From a checkpoint of a small mixture-of-experts model trained on Wikipedia.
Size: width 768, vocabulary 8192.
Below are experts of layer 9 (counted from 0) of a mixture-of-experts language model. Rows are named router (the router's row for the expert), down (a neuron's output weights, with its number) and show model dimensions 384-479. Each number is 128 + 32 x the weight over its row's rms, rounded and kept within 0 to 255. Numbers have three digits each.
Before each expert's rows: a language model's description of what the expert responds to. This comes from a sample of Wikipedia text that the model never trained on.

# expert 1
Names in table rows. Table cell separators and name pieces in sports rosters and results tables, such as first names (Steve, Michael), country codes (ESP, GBR) and separator bars.
router:192116133150099135135124108129166102056128107114097143148136140100157145146121129069126104096112086103144163148120138100151115175070116165166159079115120146139119118168077174123131168082105153110181118095138157104174122101104139126090195108091166122180112134155213087131095111104134171157
down0:115132144135104109143127162176135162123120163137110108141127141140117120098147192130145166197120144154092149091175079168130102095122115107149161133082098104102145140064157160110113107155190154134150088103101188114133123172145059073191162137162045077201122109103108124135148077149074089100
down1:109154092163136106111136116115147160087170200112179108082086117129166136123141118128134113118097114063142101140137172131120158136108134089136125102167109143142117160157129134107179069178111155058157153143150202155165130096139099170106124071116140129067117160116140142143127118165120094150
down2:159127151077108138083184082144139144194134134145154183089111101156129090064129128097120172149078150173144087107138079126158136143149179104164156112152103114090143154134195176159139103167128044098144084120140162159126117138154080137164176160099114139114098157080160101169108135174140102127
down3:162089112075083120146127091129220138130134146157122068132105190066147124141095067183135165133152140108137166141166110126141178100213132140125135184087119189179133062109136149151191142161181177052145140140150129170137163121144151082115137148135121143206118151148127115092221103154158126088
down4:126129116158138148128169131072139148159110124096115153164099115096099150204081105123169147132154127153080153049111143140097133140132120085185146163201156152122139117127187129150089119113092125111131122114069197147168141115124102095138137130153081100136111150183117119072122163148145089105
down5:112137114147112100141153129157114102131037016112146158137129148133149148149153125119091108123098094173123096177115102163155113126097162148209109142127103134134122078110115127146128174148159077119154129140120153124146090085152110058155138154163107147133163193143093200138149107150088103109
down6:109153104136109118096142119151115137111128076135117101125120126072089119113116136075105164149117148144117098055100155118160122105107148119134139160132102111119053101117131165138141178100116110135136152123039175124152095155115051177141114129124145191115116095151116125148104159088151113030
down7:135140156053063112132101065114128106075131150086126082133120152163091118146135090141129139085078140095140126197101151133101135169121104075099154082117067104132144091158095102107091146183121191117117080211131115138123138084145134059153107114119122118172150121136161164213114125181151103150
down8:083135129127116180145142120160134102121118206108158142169107166128158161065122167105161127152112137108161121122129136119096121150132142148177139179120113178134148192161137107077163130125091137141107136164110108100095165125166100131141182138101152151056072159116138076088107123145125056130
down9:138089167104116091164136142163193102140135094129125128115168121135092131094130114136110139086123147203132110098120126112156158168140121119065121120117114144143154115112122156152136113176099142099110135137142120120191116197123090101080087105163083151159115122123102155108108130080161158103
down10:150115127169154181138157089157109138136138183162173207173162092162138117146118116142145157124130129107170138114203153060066105086112129131115124167184156129154128110126104178142150108078103154162178152166130062111127164144125180148135080140156135160159158098078109178056144123130091120120
down11:118154118114153100185138169123143160070082128208098132174118137190166097152132132115161058080126103074128135174193131101110180112063106153145110161122097168115143102176090128154119104144124181141139082164109131052167134118126147118175137150062118065155143128072140117093071153136118199172
down12:157104136177169132125118112181103145143128151158114127089123130111111125128141077140077165135100123219120081145112158149141087148115108114147125137111084140124120156154127164129081154108164131087138096143112100137190094144117136107154123069123056143116117125155098136114104118092146096133
down13:097130089156168045165164144118106130104159101119148093118084123187111114134165137147129097122151102175146141126128173147112132116067122175169125147170146089137107046083118144152085207159165104154058061118182117131144176148149122080095108144123075147191187138068106140092106176135177130141
down14:133109119147114161117167168159043159133178094135152158041201079129132068130085099102048152181156105098139127148100100169151128155123135144123124089078115148189098173172100101110098151099117112158141097067130101180201111120102136077129139086081106136118140158130140154130079175102168081170
down15:131144177117173096142164114155115110177157152144179143138125169080112125122080141081141144175143135055147147140073198139104070159071115203142110140138148113094091152147156135093111150094094115126073116110134131090139126131137113170148111113027092170089131172145130104115168137136097076120
down16:103108155168143151129093168111128159152115122090161102095176166073110148194148137163115122107188112137107148163146131118172118105149116147120120060102147137151135091138096148138189130097151119122135168144147071149107170051114178095099133062143156144166128141182111083111146127103100102178
down17:172103119134138125172094095125118106222112121130111110136087131105104151153137150156088125135098157174159118158116171112103187103138121118125129171078124143110119165106131157132161144142128119105113139177107113129126180167094141090133148099162113091074101116104107158094121088213136116161
down18:133140163108145203061136106152144084136096141122121168073085120182132139127114126131110224137097128140157132125148147116179153108159142136071125165090150156076169142106150140115098078099104147089064170145127147127146104149123135136197110082123112173108142106130111109182189171115108104109
down19:121150162126113152138087145133108180128102089192118144125090112151121125152123141093142141144122165135177119061159110185085143110136123131134155107146132130133123111138131160131164130135165132107155152094120129103127106170093121057138168127184154128142055168148115089064158086178082141106
down20:113100110097096118143152196164146079089122117110087121112137178090127136137148146112127058153072157103080124152079089123120102138089130137137101018097137200111168147142120158101096131189142135182142144111156155110127108099152128145102130154161136119159149158141194108101103094115126170135
down21:139137057151140109114147181146145115103146067145143131171091172115118080093109104091086065114144100067156134124133173099117161102189188117141096053068115106172172165135078131105152179078153144145113076156138081140104145146114170155124092125175126171168094089158227173130119116098166102156

# expert 49
Personal names and hyphens. Given names and name beginnings (Michael, David, Ky-), plus hyphens inside compounds like T-shirt, P-90, Al-Zawahiri.
router:138119090108128165147115074144142152091135142146127134154137166192157206121076130139128138093133128080146141147054099106110172157123135141176147057136125125169142068183145149109119218163137109125117093121093131144109082124098066181080117095116126178108155114152176133128129155096124142166
down0:085089144103099075149135105126143128104147075129126138128050179103107137174071122088181084167147101135157127065104089077102102154106169068101124174120113108124173073038137074129122159202148122103131118050080091099097117114164165165154093110180091132180093087150147175104053182094098124088
down1:158143116152094126133107107047178133094165107155145161137129145170135154124151135143097095097085142157143136084097146160135087062119170094074179169196122118118181158104155146138131100133167130095080149129132124129071137121178137152090060152128163091056111151058135150120095100110121110107
down2:073153167140126116124149079143109100152104101112151128196126099126093197092059103136157125167093134144111099119137136065181117175082121139153085092090137113112128048126081063108163194154102100154146082087117138124128126149128120078166175106119161184110162041094133190107104110126087117115
down3:142136066173141139102116118162166116145108190084200134095106171149100150134132122090150120169093096115128127147117093125081130111159142124071078107133090115072118055151189129145135151119145114092054113168130128137120070151143080150184122171133117155130138109148099185121081142137169145156
down4:178130171048147109132125126145106128197174157134153098104105095143153161147132141178098118160158118113130127119112150138138088101055200155077120184124137121190107098141054168114104170090113116077193101138114097125108145120105106123080101138201140140136158144133110189147129119127107144133
down5:076092149093134136107152084156157116114120119103148174102119091130219128144146088129130159153185083129147109114123103141145134151135104079096131145119092144138141200133129145118130126104115128102118147212111105172160127087107209156138199158135137137090115192109131141100122110148105128087
down6:143094094134095145122156137179082082134145088151144066174154147127129135117118106113084116170122129060133153103126180152128171141139112083138124129171204113169110067138129140074141171136130161126151164164133162158164112130069163120126131065146143120102168089093157110179123173165086145070
down7:136133188154179146134135113127116163072092155119121140140208088128110170164115119155132139104136119119176093103121167104132139111132085160143103119068157162129198134163070150148134147079084112133117095129152143119126175107112110096162128154143182120074140164137158118078144108026060140127
down8:108138090133151088140099120170111178137114144142165156128104095153122095158134117120086139119108072130193063148075126130106187108190145144145107174159134111109146145129114132092213136075092141110146109106072150091165125102155128093086117111061120144044171144143083089090167112202105134178
down9:077162123128115142117136134114100136144124142158076080082112138104150145115115102137108123152124102101092194093203110184134123101083117118164062112136069191110130212098082164114188113088130124141148154149074130165109105132111091164129084120071100117161137190185096118112170164096060119172
down10:136136177198079143075153106098134169125106076096144141155119094145093151082090125123137101123128124078137156118082094112086125126188143091120176117107103127163139098166163144132082143106150057149134103160111112150129124108093174087096131098188179116137179152178102097109181089140098091150
down11:144100113134112107167080096149096098162066158141123123167108200102127137132151126159115047105098100103118083104088079095129174157131144134077086105104117153082130119109111133114085130125173124115101120149193122112060120141133104147135179118149105121167200154089167147107161103111194117115
down12:129076127142121051116081137109129177101135158139169113140180147077120118088131092115164107086081120195147124148145128121079104126091122146138150131132127102127180084145079136144178147111155116142100125130132100181129111148133100117159108109141121098175131172099123044128089177064149160150
down13:182118103151136174157117106072174121105051077170122115108149108161097099195142169146072112159054148158096139134150154061116121154083142120106068093103154091126157130085145105076098101136127107084151171133117149147093111142131126096123078128143106092134145128227106160111137142175161141171
down14:153104111168083157141133142183131112169179099067146098181155152094083110117131095109151130188084107151153144089107137157172171181119193052098093078142136123108099088183151141189116080143133139201140166107067123089169137088147122152169093101078128082077147106097101152141053159140113124149
down15:091112162160138090094058119093072140127144136202150127137131156138182162117138175101120138130148162083131144121145129150128128127071188161153158122157139090153154158090102107084129090108150179135121109167176147144117152122139091126155086104129182168140132178154148150105129159124150175146
down16:140133107165134099091111107137117079162094078163128081081147129089126182130145128166169118061118162120128135118134130162072091160130105145130121158105158130123111135072059125161130108140120100157088110154123141164146140119115106038106120111157131093162114131136151120106168138110111072155
down17:146126184154119086120078135162155153075096103156141109120127083173122139118109056114122157108088117114145102183097126078103108054150151067149133157113134143172191120136142127144126096149083129133120134056064136118162156163148143079151132068138144066098064160187120126172079103155128078129
down18:096120109136152126158151145168160119162129100105147121082154154166177128149100128076165145111131172078083147114145083119139125122131078121093178096105156121142127145108065101118178133155154117160155143112155146126178080141082082121151065084078181111164083084055164150112095159109166091046
down19:171090183120147121111115132059148150095089129096147159116133062139163112162162191157107127089104093106091144109133150159151102084156193136105122099124111135115135172135090133144127111100131133126143111091084155169145148151142168132160126129047168078094110115140163135097156114131164093141
down20:117147123142165148126094148085189132148125108184090124105137128101171105134135131114154142119122117148100106116146147121147127139164169125135149120126129165097113165145133094115184114116149132097073168197119125153161103142171131108176142103103113166109132120120147136090138113166072134141
down21:189099091103143153156083150149077132157114152068127135166062140139110149105141156104135146145133130128089149132135156145224199141099121166092130122113135204105135146138114170108095134081144130166176149077111135136129157158131091144156129090164169117175088116167208149120181095151121104143

# expert 30
Mid-word fragments. Short pieces inside ordinary adjectives and verbs before endings like -ed, -ing, -y, such as dang-ero-us, enjo-ya-ble, remov-ed.
router:055155141126190109140083128170156162120084151128105097077157136115110133149163128148111128127134119071078174099147128124111122159110096129112106167118110091195131170142162143155131136162142108085055135172085118077109144091087178126157159149125138114093117144169150089153156105114164125096
down0:184075130117116120138124104102097140119150127184159106081122105129133139132168150198119070094130112167197134082148130136122150085122072103107169098107125120150143105138160095116207122094174146142072105116160104167148106226095166114119126138141157122070116087088146120167130090138111145118
down1:137186118144151151133146139135156155138183162084176111095140116091104085089182149085154119091131121091124095115144098098138130192146121132060143156078110140168107159140088140141159150106133151125110102109143116072152139112113132103122115170201128172094196146154112118123131136143130118154
down2:190140142103090161179096109119079201093119144170066087180070179077161159141099243141133071103094120100149115111132060144099085104186112132105127092110158152102152088112118158077136149102160132092101215155160120154114107130124177153098089167152133150155086152123114125175153066148151169202
down3:077153094109136147098102158096145167084166120145174151176139144143134083133101134116108077122117096136135112117093181213121086155153140138132156170143173130150114129093125076167109123188240119120117112105070102148129101141156085165170149122169130129160140190113117156156122106136144116109
down4:113142081131138145118136078168078100180114084138107181135173100069143125091147067154174126114090141154111155122063106164157084157145173192136090116159140160146223122086120135123070042097139162122141138163132102100089164101143170117122117162169184094185078126100141154142140125093148131131
down5:153195137108176212160131126124179172177091119173153148036120154124062195042116186162159058163161177137085090143063182103188138154117137094100144088139189097109130146104139147137133083124189129117126103172159109131133127157124126170142106157147083174164067163088187105128090133095117197142
down6:108125115096148103129065120128055094130125126137117090113169141130122174126103127152160059126161151119158158114113075107171147102065117173093119086133165054073151119153120187134165155144089150177111145111082098118130088138091158066097153174135096128077172152135138110158122081167170105152
down7:134140108118155197218136185080154121127121135080059136166135136147122114132190134182193152115123169107087148089155124212146085127147136118093126162173183114139138102134152180147103113128106138152076139116101168069055119143134070162149198070082101082122123124080166132102136088144139110154
down8:111114083116106155150129143119118112088115155134139129117150138068138140124130082134133199102127194097108182124105176081106142198159146128132113146103139118137138139125158093173109159146140136105204128127075114119115090117128157140154058090139080170124104108134151129135131178179068139169
down9:066126157121182088104124129086202098113142101110111096074167147156091114109090098141177092112071121130142111118157095163163130085077146200141161129148101133135137163150173171159133135145065203178179167192127122164128045109140085161110074142039148134166136155198048156140146114160143141113
down10:121144104101091185171173146180153149149102166149101122122119117099162100121133108068139194091190103081082110138127106030108067148178170128112066145145133121065097130166115071112101160082167161073130099201140120071127166133125151068128126123146144090121069125081161180190146124099129105124
down11:113122154089120051159216101128082105087096124108067122090113168129087152105144077146109091182207122123148077121116115099165160127146138138121086086122139148130177121140148164180137097118116128135153104147161094052168127109089144162121077202167159100100177120078097099126125179169192140138
down12:167155141142147163131149130131133137114112125151113144106135062062123108116055105143128086105132153166137124197140133113128117141142153153191143124176100137122055149196156127149115190110133112167162106142132090183085150108106123132135138113098147124140175177093156168106130133140152144193
down13:108122118087138158113120182165130127116153133163069086137123084079177121108142034132108127129146095176142165127099174160152139077118096114129147151132032088144128146133160109134135122100120121094065141175125190063126084135101155142141091122168151089114175110135128147136111173135158126107
down14:152121101119153157116134095148157151135093112130055118152085126100177093112082088139109160153121087156135136172139120125084137130175070099101093104118065109078099192196129139177125094084120119103108125138113128111127157136137169152144120151096180089142134160129161153138105144102165127159
down15:191096089122154151169134134143172108073145139141116163140094136135102166085125091169088111152078158123132088175113051218135093141122130133128108128107125166096104150102141087090177172101101148096130125117160129113137118085097095176147119127137108101141118087141136124099146131139057098120
down16:063121076148102137211127100107086122191166135081164099149140146096115186129144138096090080143088078119138107140169166097129146186170104101066072184188087096079094112164067109097115106140104139147114138090146118138144161146103147121128165151123178138169164115142109174174188069125107153139
down17:184090126171105191125056103182158120103131115121134116107093074104136118110174112122126078128121151143162163202142093062058086111175122093149210073126148137118087106113122137191189196124132140123057155079113124107150111141110140102089140101135169101110121085141125135148171173085140104097
down18:139193129164108136070182150060135165146119134093089166171159144152125097145162132152127142094154146113102082129133102115155159157097098159119136116121131091137182071130125157124138109118094143141216131093124114137083159124132155115171084156136077094126095116126062133147106105131150096119
down19:107106116132126130092118192155088150145128124123098086075086114093182160149131102118106164063159118105169123092118129155073122098166093150135160143104139157125144104112146147114096129088070119094156123147121143125149117100091157156140158136130126153149147162166118123189163097127166132109
down20:094106205124128134143160138133090195156100070128101105172133122158123153130114172117122061081155107106134191120169070088127140140148102123147082137134133132062148141151120165151094070121150185142105105160134115210096136112106121126061179117131087072086020159094084137060146096142156178110
down21:118130099186080187125103199133094154203120111134107128121115130159149132132115161080091167045136103122117128149088177091106083150161193176115154158157110168159113117141124092104087131131129167116137106101174140143142138155139187110168093094128152180106142123109083170158099166156192164120

# expert 5
Lowercase word-initial fragments. First pieces of lowercase words split into several tokens, often after the or a, such as cl, res, inter, sc(orpions).
router:123185125136182074150162137128126055094173071188164135109110164096120155082118118102142178165157074109122138128052151146103173098116105131077101164097138118093140159122156120101147075055069094118112195163109111179127147126135152201130111117114150107106185171139133109126104174092139098149
down0:117160153123097101225090161164141114141174119130109142165119118038179143141143142140210120144044124181134144168147109075166153083131111121132111185111117116063087079180158130133147137125121096149114090102141137087136098117085085144163093126115113142149105145130087087154139150230088102096
down1:118167133127105117147143160084151090151170140163152121148169110107168166130130110127128131120105105137065169146171103137100141130172122139097142140105174126084118095100120118123150058126135173120064164096114103072126094067147112061144095129111188111098128061131106203143104055107124110102
down2:090172130062091133063120130069144179110117128149127160124128134152162129121172135049130155145194120161039169175112146092104081108122074146125148078146136131132148112143151196083100137075073087130056173148093126085158122184062097159146082142110147150144167149156134121175170085152137117081
down3:183137108168197135131141163129096136165121151139181100167090147077139173127127161120146130132144130095207109166061134160095113168127138079099173131161143134153122131085200132069121077134095094109174079127115100128149172151130138165111130124087124111155124153167164126201117140144162176130
down4:078172182165150165131176139119166092117128114125171094161124047143144161146181140147176096121134183170114128132178143087120136086112081124152111163109122120186068123098097140136127077052174119100128150105112114141152113083079162090141142105066118047114147116113126127165129122094136173118
down5:162108122123117135139099144096166168179084121180144145126202111126112184102115111198105114145103173148124166132129128147097153151096077093079137111125140122090105140147161108110172146166146101114168171140090143125115112172131167099197102138120165098150095149101106155112090125147111047101
down6:104114086142132109148055159074112122075137118174136110098191190178171145091113125091198157103086141102158112185192135082202148147121109118171142130093149135149173052141123108176126160125089152164093156104167107146195105125078106133133061169126130155090140084117066111147138108200087119124
down7:142142141017193162086103066119163160123106114089095143114190136152109070113031117159161151136100121141132082090099114122102135090107128115135122152095123097108127155139109107102138075087114181108146116174108079122133107163136078132150106172150137096110198160133136141143072194080072142116
down8:167160191090146142139175147213142115165082167173071128116093107140089150120091115100118135123137172158090076148069103129103157136124137080073117080163107226090125181122148149131122163107129150057113126139114161093139124155117148187165151170105105139163134102142150120180163178133158093174
down9:128132112100123148127163105111137107102076046101097053144085105120113124119120116121120115113136092164168096104148198155140145154116065144117102134103097095149144155099138157134110074117095091127165136085113162093096128123139117185112159092134121191117148107146103124107148194080189112130
down10:149151162116164148144138189114161166150147079157116080144075159095131095137139090129180077173083099139121102143151183126138094149088140097131166181097114169100085162118136131118083098191134142142157097148066129122089087117142122112149125151135130122173116134138135060088079161138132151144
down11:101097100055128119160122123087093140139103126128080173162091111082175149155135098117126156123092151140091103093098135123110140106092151147071133107078137163076086120108171115184109188134103106109114143082066128144140083230194161105182142173091093104151177121154077139154146066148080144151
down12:156141104192116166200058132113099166149146169058159131152106113118063131197085155125122081073153128109160091117125120073166135087135114118090067099152128082158143175110146142166068110163111083171114172163185096147175160144122111112131122130084111149084154159108136140073164169118113106101
down13:140145155085148183137101171147136131145087117159151084143162125132094128108061187153085142158149174148105115180117126177166161064172154130108130126128095189152100094164136135147171116184151161089090134121092123114174084064140151180086130135119174186145105060103127121084090137105117107145
down14:129170073153087096076113159096130109159113115157171131109139149107137163134110147138188136174098127141178166155150083107170121148199124094087108189143158099113193204148136074086195070149127093140162127113106112090211166103119094157147126160120151173110056106130178131127122055129169088132
down15:081140056092168179134153106153126101101103084139155134137138131093090094106137074149084158177135120061128074136081132152124134196126114149118144172086149109103092122187134117083106102099145180140119144169082089126188151071091155127129141140136083139138149152147138108097066182175112168107
down16:127160098129142100125090115119133112118090173104177102151161109112138106165069185129110117131081151121182120089149173162192127107099126065157120146125042133130097133121186092108110156213207135156195165128129138088122126162158123073093151124153172122103150117154066070091110164172111096097
down17:111094219107062116146142129183200076135065145116086086084108173137130128106127121128086160211137136154107131074152129101145122143169135033172091115154070121126147086151135138117117143104076118088128092137127191121101101140142151090119084123112112132149154106099146114179118173133134101131
down18:124107089199102095133104079130116104129179127113179140066169139165128054080189112114157128135095127131212137124170157046122195138104139135190149138099098110147103077210170115130137178078108170159123145140154101177124104118093125062166100089137151062097103139075124172121170147187092149161
down19:157082147166086119053093112138143157111092106100055087114101168152110133149158046097132129123131108159160114127130075159155127111115116134153079098115186172156115127131145089091104118130190109135089119116139124123127146089121124139136103119146098188123091107158125113126123135074092121117
down20:085076133102124074056127088136150138162072112149103086139136145105060169131132153121135166164160094136111064132150154150102066115115124154154106133144165144172108167175115151117108117141177056139173147094145132102076126121159180147088092125125106124131098126159063147080108140064157039134
down21:162136145107136134152147132090147166073139078141086117068137113193068124090096160092119193123126147109069094095119143162078119077126185094112123126162130086162130185129196135092110149163127126106170154134170193119127116081094157112149158149111159150127108077124127120112077092185121151170

# expert 40
Sentence and paragraph boundaries. Sentence-final periods, paragraph breaks before new paragraphs or headings, and contrastive connectives such as However, although, but, which.
router:142092160185164162155145097109142168160120173084102170175133096124173163104167143119075131091146127123101083149144138109132157180143128109184140093114099110110150111167164062122164086125179122153146119079119101131147121058123124138169076139123064063120087122198077129133139152061117134145
down0:144045152118121115117088125094141124143135136108083153115089093115128146147156158127159136102111112113146118171151123178148127119150133169137159088158145146168133183168090156187133176119097147141163143114130133154164175129123155151128047177111088118105152138109161131166120157178107116140
down1:103130149135117176144136089141115231110123133185157116164096103126102139135086054129082169164141156142164157127106151125100124157112162137149129137074094114148142195136105128121151102093127160123145094200187136082102146123118133111111125133164085142150125083166098097103148124146203154106
down2:124190094137151111117098146103125130136123167102141142148102158105117119051107191113158114112179100149150083123100114098133073115189134201099113115099151104109094125139113179155117080124116140102150107135105124157168164119140169153115106128072126097140096112108149119125089150150172133139
down3:149033136158105160148133133090147133174103166115148117126160113166114112104180169126117139087116153150142108174134121160120121110101110144126104126144166144125102091115109101186131156114133125119175133119170103122189120133092134128091047078141131106089120150152136142122112121106136154163
down4:111093160147167085124101095150175110118090132126115180129189095165129140198138154178140129134080061126142060136132108169127175124122117151128146120109135114107111113114132157099087179045095096101123177082177146170138115063152098123138178076124104102087226135135169135147082147062109094202
down5:151174068128123150112102101123094123145108110098180174136103114166152084065125079077118135175216171158125101162150182156130128105152081130092135110178104106140167104146138151192123132136182087151150123085143099109114113147137114148135176129149071113069100085109102086107146135182097160100
down6:137173125081119171087135095162123144131153127147085142151094083105138202092111120099125110137101134054143104134117104130145126137126074107150144165100162082099103104175152110146108149074097121093133132113111089122125100065146075101095130099173149111128102141112119153119051127116137123116
down7:128071139170090148129082158099141063190171143097096109108136108146126091133202138173086169110074142110214101108157101195138160108143085086169143150074128122164172150135102149181068070135132123181072147118114172191075149111100101166180146152110123112064167118090138107105148165133145149145
down8:094122152181177109101046112134185104137080105082160127179112115141123069094113156101111162127162165068124118160093106010111062113141105149172102091074104117100183144105159150120127098110164117071186130190074144114114070127115149084100170156145104071165139096063124126101090162117168155162
down9:145097160134133125149142124134149141077059118134105102161151113136091191178155135157090129111104155165105146166155178139160096081106069104100121097149120119202098127109106124119109191090066103160109153152147122096131149132077144104114115163124177103110134164138174148088102079135132104044
down10:157108096173121140094171154157120162132082151109097161113140099167112235172177083020130194118188167145147127111109109120141162157113168135080094143135154163132147085134138125112168188151105167189156154053059091146152086129053134088101150110116137094155082117146116148099131152185085047156
down11:115113172133101125122140094049113104133098117136144112068202191090131152141153138173118114141109155092088110111144093180101093139163116150084078130229131096152071123101171159169174129111104129160096145113138127134082188082189145148100135135127124138111141121130153127117170133121092139170
down12:110115145156113120094178166137162118089126104172134139186149111115210056164087179222102159110063073113077144118180086106186153131128070095106129160178113147160120175131111146092220176196049078100128119126104230147131080098137113119138115158196112120131080124112120096097097081105105085063
down13:145109095173121110187125110152111124174142136112100089115172128159155099153132133136081126130144207117132117095146118121168123113118127133109167112110053099120132095129128105148106125135177136093202100157090138103129157117113115106167133099147081085162124127137176117110109169058127127108
down14:127151113127141125087121090115124087158177090133156119108152079075119109074157153151100132142136146126143162100054167132131083124108130150136102100143113121096150130167109134115125130089068089142156129138158068121168119129201159043158105111142150101114093146138149125115114126113138147092
down15:023154106102090140113139119074121089059148120171144157158153138076105162126049115154081125103118132150058153131115154108148122123070126137097059099151192059100155138189136146072169071136096101134062114138192128203108123138159135147107140113106139177127080145178138138113118113112099087119
down16:138151083147125119165107088163101124135116101133160166171107139111145088132128168093201143141134109152133087167129154120143134143160158159114165094099157081165147108192163104128144165100176149121128162123149088131107146138158103077104119106170125211154134120072099114133171179131093107076
down17:141117157130115175106113172120161124118142099114097109137132131104116115118115104135127103049181077100154178122226137159106172194162163139104071073207154151092111154116069148134120168142100143141083177125146145121165161101129137140116072071100172187114174113134124189119080133190123202084
down18:124132097090107112106144108181134206119110187152172115117130116182120075125137126162158159114089132167072152160135105131127099113165102134078158090147146116123105155101158066110159041130134164095110128103090136115122108086099153124106163146108152104084139122097179142107161119114105118095
down19:142127116184112121141105144146101089169123141089122131088147183077160139123135150085143127098130168104163132114081130101124009128124100155124163120147107114124106118205134063114162137166110123111120146124082116124093152164163111164109118086190139149176104181158149085132157122138105163159
down20:143095077133167128111168142106117114062139139124132110101134113142167136139129081101110076146145123175128090167076126065156133108162094122108123104153120131131110050149119140093104123169091098089112104157123161115095146144090133144159118115184126126119095134098132140133101165096115102114
down21:091078126138133094114099120150099077170108170135108145112135130170149154142111130152134169133150110131171158115140123184121077120128141177108106096175119123141087057163132072162132158137141105126119147124128177105160163116100073155087142143120124082152174100146116131105111191160154115089

# expert 25
Biography structure tokens. Paragraph breaks, heading equals signs, commas and He/She starting sentences in biographies, plus country codes like ENG, GER in athlete tables.
router:147179172148134090130121161104152121089141119128114050140109125165133154120155124098129084178177097161153164186148148101111095115102119135125117154141130115176126143145140176152115099110133122150111064197132186127131189147117113155142173110104137120122090142134173150131074128133135130103
down0:102114087124152185151179137126129181119111091068098097114095156136112140127118095131131100139134137086087165125196156101176221129159143132145086102066114166085165134149124183107137098160139168146118136138147193149155095125139158126097189107088119177105145114217155143105102157132115160142
down1:144185136168169132071154139122102144156133098086113117177150106120064102141180102116166151124086146093157141130136125129114149111087139180132060096080140144166183191101111202097068128166171110142183120159143077182147101191122051142156112077152169178143089135150199164181075116131171120073
down2:085105222190176169140107161165155086165154151188102143104070107156147105084090185098141173147169160185127124110127084120128110094082162080162138075111077132157147143127092133092115140183145134125153084152136153173151149175090142157136159130122085151145135132139131152048117184165117172149
down3:101109166117088150108084145141161148102149151154110101056136115123145159144125178124063170155189141159156129152202172093156166097144105102113062121083151119118147092150101124151113117132082146128103123164096160094092126146078114198121150135092084177141165059134134138101120138135105160126
down4:128110084112112134103105173129129080110122136141160087137135138131135143111100105165099098096145114104104152144142051143146081090082147128095124150097071055056048168149179137085132093178174151095101146136109134131097200167106094125238185112160148089127134134128159188128142178154137155104
down5:136140156117170154157110161142114079175165114085186118121192180129083073152153143138184161068103198093139095152111087126101046126175110056161150156125133139099155096110124116144130151141154134135084102110185135160124173102140139109123116073144110082089134118098088130110097086147121127189
down6:081066112168120090085123149121134118163147125098100145150205136173190103117138141152080151141098084125161140136077114127165086176072125112193083163129166073140074130133103216151132146130093122117127172148125070135145116035129159132095179130163127156133141121133111160135129103152131083184
down7:090121115055158079113152133181173118196188139145124195109119086065164124046087094115137108150138161123152113082098132106129087106139136106076192100088106135118084116107112104169139143132121172109114170136103086085135096129136095147167169147140196141145094124183129162085140143147136138114
down8:163095079122176043114206159128120134130125146089161143189197189168172112088072139158120132084154051094115100144148106167175127104160129140134189132125125172070121086151065135139090169159104126126127135101123146179128164091096128119153118102147130139150121085100088106185130154139165066133
down9:137161180086144168109112122117118135094146084109137153125109198100122107128084125142153115082154111112121103121067135162120142097139095123067095097177148155157096181127123110156048128112116128145161135106147171113088111154162133130146161095126129089108119096175116144118086134129136134126
down10:153161137098132106128035112138090151083158118127118184125173164099145149134078129139049100116155130135161095153124185173179101113152116188064106114103141151131055174107112120119080173098144133132181112142112092073105228170095124166098136108169078162099164128132108148103120156153163142104
down11:090107021101140147131104073116089067116143169077091091107156128168182185147110084139139134088120141098188130144096096133121105122067146127122160073113125106144084109128158145118119129102173124100078162122172151158118148146153167103087131096158183136176061128176154111146109107113071152169
down12:147176169155122121139141110132149145103137165119199088131099115141125146124106153087165133099153125155147158172143122225135109128122119136128081061086099167154101134138145136129182077093185073030136131115134162119167121133139077139128068104157165109115125122094160114170090143128116146158
down13:129215172115131136138100099116124084139130162087131036172107074063099181111118100160127159116124074095131085125100143169174134086179159134172163145138151122158071144120113093144128086132070117214079197179162139158079162141143141160139117123123164073141171107178073158081096161090113119180
down14:158126149100052177129100114108084154121129161159094091081146079122142154135104134114111108161148066105133152129145190077179155111099087170149080132079134107103087086150093118132105098151133125160094086123157126128159131155069091150115123127121166172123179108061094175155097115106146106123
down15:165130129122175065164130165135063105054151164164174152122109159141113165157159062152130126129136146151117183122081082094120101151112126141136105099139147135195143045189119117125091079139181177116130138133123129096133138139118100133092176047163105146131039072127149059171136110106116061122
down16:158116132141088170166109144142132125061088102132172117143159106121165127136183108139153088116112111127152111150139125127107140116134100132156076111110077126102164118099108181094174048113116101096125106111114111121124131150132144095073138110140118114177135155166160119190165103137204157121
down17:135101145094085136109135112126148079132124125166117053081128105141116121113161145180109129123173166111167166138092076174174114111169118112084116080127169120121092137078102116113105143154113142122145106109162148121108142135125178108194128199089188133151100134091098180103144134161187180148
down18:059133128122135106149157122159148134138196084135105138127164166198147061139135054150107124093113101101129116114063157133138151091124142134072145077156126120156173079176166120104156140131099167121154133099164109083142184069124117112162129109118056136186128166190147176161055150075154144178
down19:079115089142155147096160115123092101165124162134123108120106148139132102131134194141112121073126090118165112112105209094126135053136087115141118155140119078135085175145127130093117171162074113126112118074125201115076094144093133166135160076162115168148162129084177126169143102079126162146
down20:190143120165132137106178123096124129105125193193146160149144126168078129174162187175035118082110152150172139130119084197139126070111169083121131096178095134110137159131126163218146069121156139132125040184123220172166091118077118170133096147093102101091148090048126153143093138117097121183
down21:116172158053121141158143116137150062127174111099148155171114123073094121088087219096108155134125128119160113081144116037099070149138111106124135144178119129139138106129142135125157108166116137129113160110160076132090101141081086162161185111114113101140149130149114140111143190099135112153